{"num_hidden_layers": 13, "hidden_size": 256, "n_experts": 32, "experts_per_token": 2, "d_expert": 64, "d_shared_expert": 128, "hidden_act": "clamped_swiglu", "moe_layers": [0, 1, 2, 3, 4, 5, 6, 7, 8, 9, 10, 11, 12], "router_score": "softmax", "normalize_top_k": true, "routed_scale": 1.41, "balance_loss": 0.000731, "balance_bias": true, "router_z_loss": 0.001, "shared_expert_gate": true, "init_std_router": 0.0197, "lr_router": 0.000585, "vocab_size": 8192, "norm": "layernorm", "norm_eps": 1e-05, "tie_word_embeddings": false, "optimizer": "muon_variant", "learning_rate": 0.0112, "beta1": 0.93, "batch_tokens": 65536, "max_seq_len": 512, "train_tokens": 409000000, "max_steps": 6241, "dataset": "wikipedia_en"}
Below are experts of layer 9 (counted from 0) of a mixture-of-experts language model. Rows are named router (the router's row for the expert), down (a neuron's output weights, with its number) and show model dimensions 0-255. Each number is 128 + 32 x the weight over its row's rms, rounded and kept within 0 to 255. Numbers have three digits each.
After each expert's rows: a language model's description of what the expert responds to. This comes from a sample of Wikipedia text that the model never trained on.

# expert 14
router:162144097166087145081130144151176150199186152062129109140087140137141107095147139143109161122135108121118136080150111085153120122158128188109151118084119133150160068145071060121107122044144128163122090126122104168118118197091140151109144143115060152054072121149134154055112116109078140135097147151184085130171151109101114136116145185133090119127115118132153135150116087114076143141152114137133102192103082102178136102121110112102076088188167107129116204144064166115157153075100128168105106075084087113123142111131106103103171172099119112103195121203127083116189199176165146101100128108179083095100178122123141141094112112174148153121139193159120105117120086103137128133095131188155083095151109152191081127122124115152112164120130134087101083133162107075115161124114101
down0:125136117208131112110153084111169138179112089114143082184170067095104111150107149132091087146137156093180091105140128133116099124166107073132119073146113162087118088155116146091149148189136165111148180104161091146143145160104106111190093126120097102149119177096136151127127119138198127157149194087191144122123156136103108103149103100102086152143120164102071104160113147163129114145138122127112071168106069068110146118114102162108110108139175125227167149108102165147154075110104143076159084154144129142201133093126082154110128090159211176155120101157108112138074134180127097071127132144076138115148182116144072125150137095135155121129104128078042121181091124165078162085090143120106113123105146153071104138205158105111167141140133126109087128120166155108112154187192122
Final syllables of scientific species names and European surnames or words, such as -ica, -ii, -ić, -kov, -ann.

# expert 0
router:153088155097163169083158188156124146127174161088126026117094061145151148153117111159100116112124148094126102129168129084121104070166137150137166118052116123181164069142110115154152167089124121123090134083180123109118131150137128096128165148104122115060102119147103149077093075141116128109105130116134090136145093107146152147110124211103096104091115111162146152174109112093075097144167148156118054139113094037196149068105112063102134141209138138107137229134095094139137106126159126151128104110062119120147131137114116141120107149141147111112221145160130138137146123153093191136104098097140136111126131116185192149114104143137060163080157167127117123103169171063086085109106137126136106133123126102156095115077132086141153163140095104099148154133128050117141159114119077
down0:141153178099154071085123179144125127062107112091135102063116148122113120132156090164125059073143197167171095124040071121123139098067174204051114178083170144112123183138088182190138119189135159112092135127129116162133154131148159109114106125068137071151137132059104078125185135110145169111166091107131118148123119149141114163155127175098101143114118136110101171149143150145131126116146135114120154111110103137148127111143128143087183087092114155157088115204080147150101110138129167131137143111139138129130123152075102117110144105154067141127124120187078171084142140134117060131149161138112143175140040071157101145177184121139130154129101126099117097144089130091146048140145152138122092067143134148141187136139135133173151176168161077144073109126141113155082123179118164
Nouns and mid-word pieces naming places, land and property after articles, such as river, farm, coast, island, and pieces like wrec-ka-ge.

# expert 23
router:139117106110128181114159163132142169190139140088135085094070062137126122115110158159066139128136127107106141082124118092119072124065125135178155143119129122158116046174113073109194162092083102130104100113149132141094138131120156093121141190136094073091102070137103121106130135110147117177114147133151110139140077150102175139116115108195063063144133133158131096173088098108107121145157107149060110131098110082147160081115151058135105142207172133122133212095107102135133121106100141157123136131061142090160133054160057122109175138152101132075174099186180166106149200138169190131074111090178091110078199182179149118079119136103131161084126136139114141148106168115116116136138135185108120113097109144179093109116146110144112157146107132162131121146164090116132130098142151
down0:140107167135101105093166097110110148169099109081135142116094099116109112124055119185115173107115131088086135139101113128092112182131176165174112130173113170147141145111151217121159165108167125145100115104119146116092072084153060139113124166109110096121187137056078130142141171145138125118068163105083124134104149060086154140199080115110157176142129173148130103164104141130169161087127126112146127090153126135158095122107177155124109131181136123112163186117148152090119065088075154111176125172136063154148151154132160062104117120147097086170165118069182120123165161094068140211149109088078147136101128081140152145138169146138152118079158105171109083129153110110113155142118188118165125141121136081139075182126169142070117127189094106173151132123128137052190138153142159
Syllables inside personal names, mostly Pakistani, Indian, Arabic and Bangladeshi (Yaseen, Aslam, Mizanur), plus some Chinese, Thai and Western surnames.

# expert 4
router:150077075124075132097137120143158143130179130114100143133106089156135165152167176154142154043110107076134144073151106094081121115124113158158179134098127082142163096155099056088169052071159129173100090142194100156082174161104161113158194138107101126102109110130130149098125116134116149073140146177156143146173119137163166122082089148176084091134151109146152101149091112084052137116195100180096094154137121074180134152154091071169122143177140142139147172121056102122140165095126149145112103108080107075113116063126082066106147127089147091081195107167160097161169161139174137126105138093172123104085134116167168144127119119106121125068130137166132136111124098118142105140122110168159109115060153146212113121096113105148131155144160092156166124130135083088100157099146105
down18:165119105110133125148106173112144130114173157087095220076125132134143074130098129135139132116173113141146133114149138120144139094119092174153116151168081102102157255101151126097133124106190112109134108159113150144168118113115155131163105177116111133110152123156087128126091157144120190111126167134124076124149102112157133132123096113137097136145145160143111170120134127139090151102145092148136091092178185115124109111155064102121133146000115145107132052105151144135099115152133148121147112168122132147123103119115191087123113117129175164118010136163133125122102168139149115102131107095125143159132108117119140090137112122145164137116142121152154114110144098169149116131138128170165111079152096076102111110140126135063132138114117111108144128170113090084107177117192130
Tokens just before a person's name in tables and lists, such as column bars, commas, country codes like FRA, and featuring, against, alongside.

# expert 9
router:158123057131118166089098143142128124199164131118105091130119105130125134084135148143099181096120110111107103120197094090084069110170108237152119116098063103183161085152075102113132085059084138131086092103150119118126168119121139118140128162085108152102104118160080161103132104115128101088117161143168173158181093110160154121099110141147094077164154113197125116158128137144080131158147097146108103195032130112163195138160085087123119138202164145154131189113103124073130125097137147133125092123133098062116128111144096068116129132095156113106196123113154131170149161163139158133125117131138071086045188144151141162126103120149068125088125159144122122136110115115094097181113123185137103096131114211127075125086075118176119155128100083159138095128162100117127158125127144
down1:129111176081074146067131119113110102166159106103166147140146177097033106137105150140154103114158070167092117088124194162134136107154142105182144066130092134133100191144141127165187169159166128115106139096151199138162128113162089143091133122076118125158092132096107117187093098165124101115104112139179086095105136108114114140094132062146099152082129109139087075127139132109163186096146137127174117172155080194078113155147100185106137132071135164093116115120149141058117116130141095115147120136116077065087157172156133156138115161202149099171121179179096100093116138138162054099160129143167153126136147133135110119133110144146148079116090143112131183160125057155108135175124123079044138065104175170156130154082177148072115131125159113098174159174140139163138135133115118
Adjectives of color, size and material, plus participle endings, in physical descriptions of buildings, animals and objects: red, narrow, stone, moulde-d.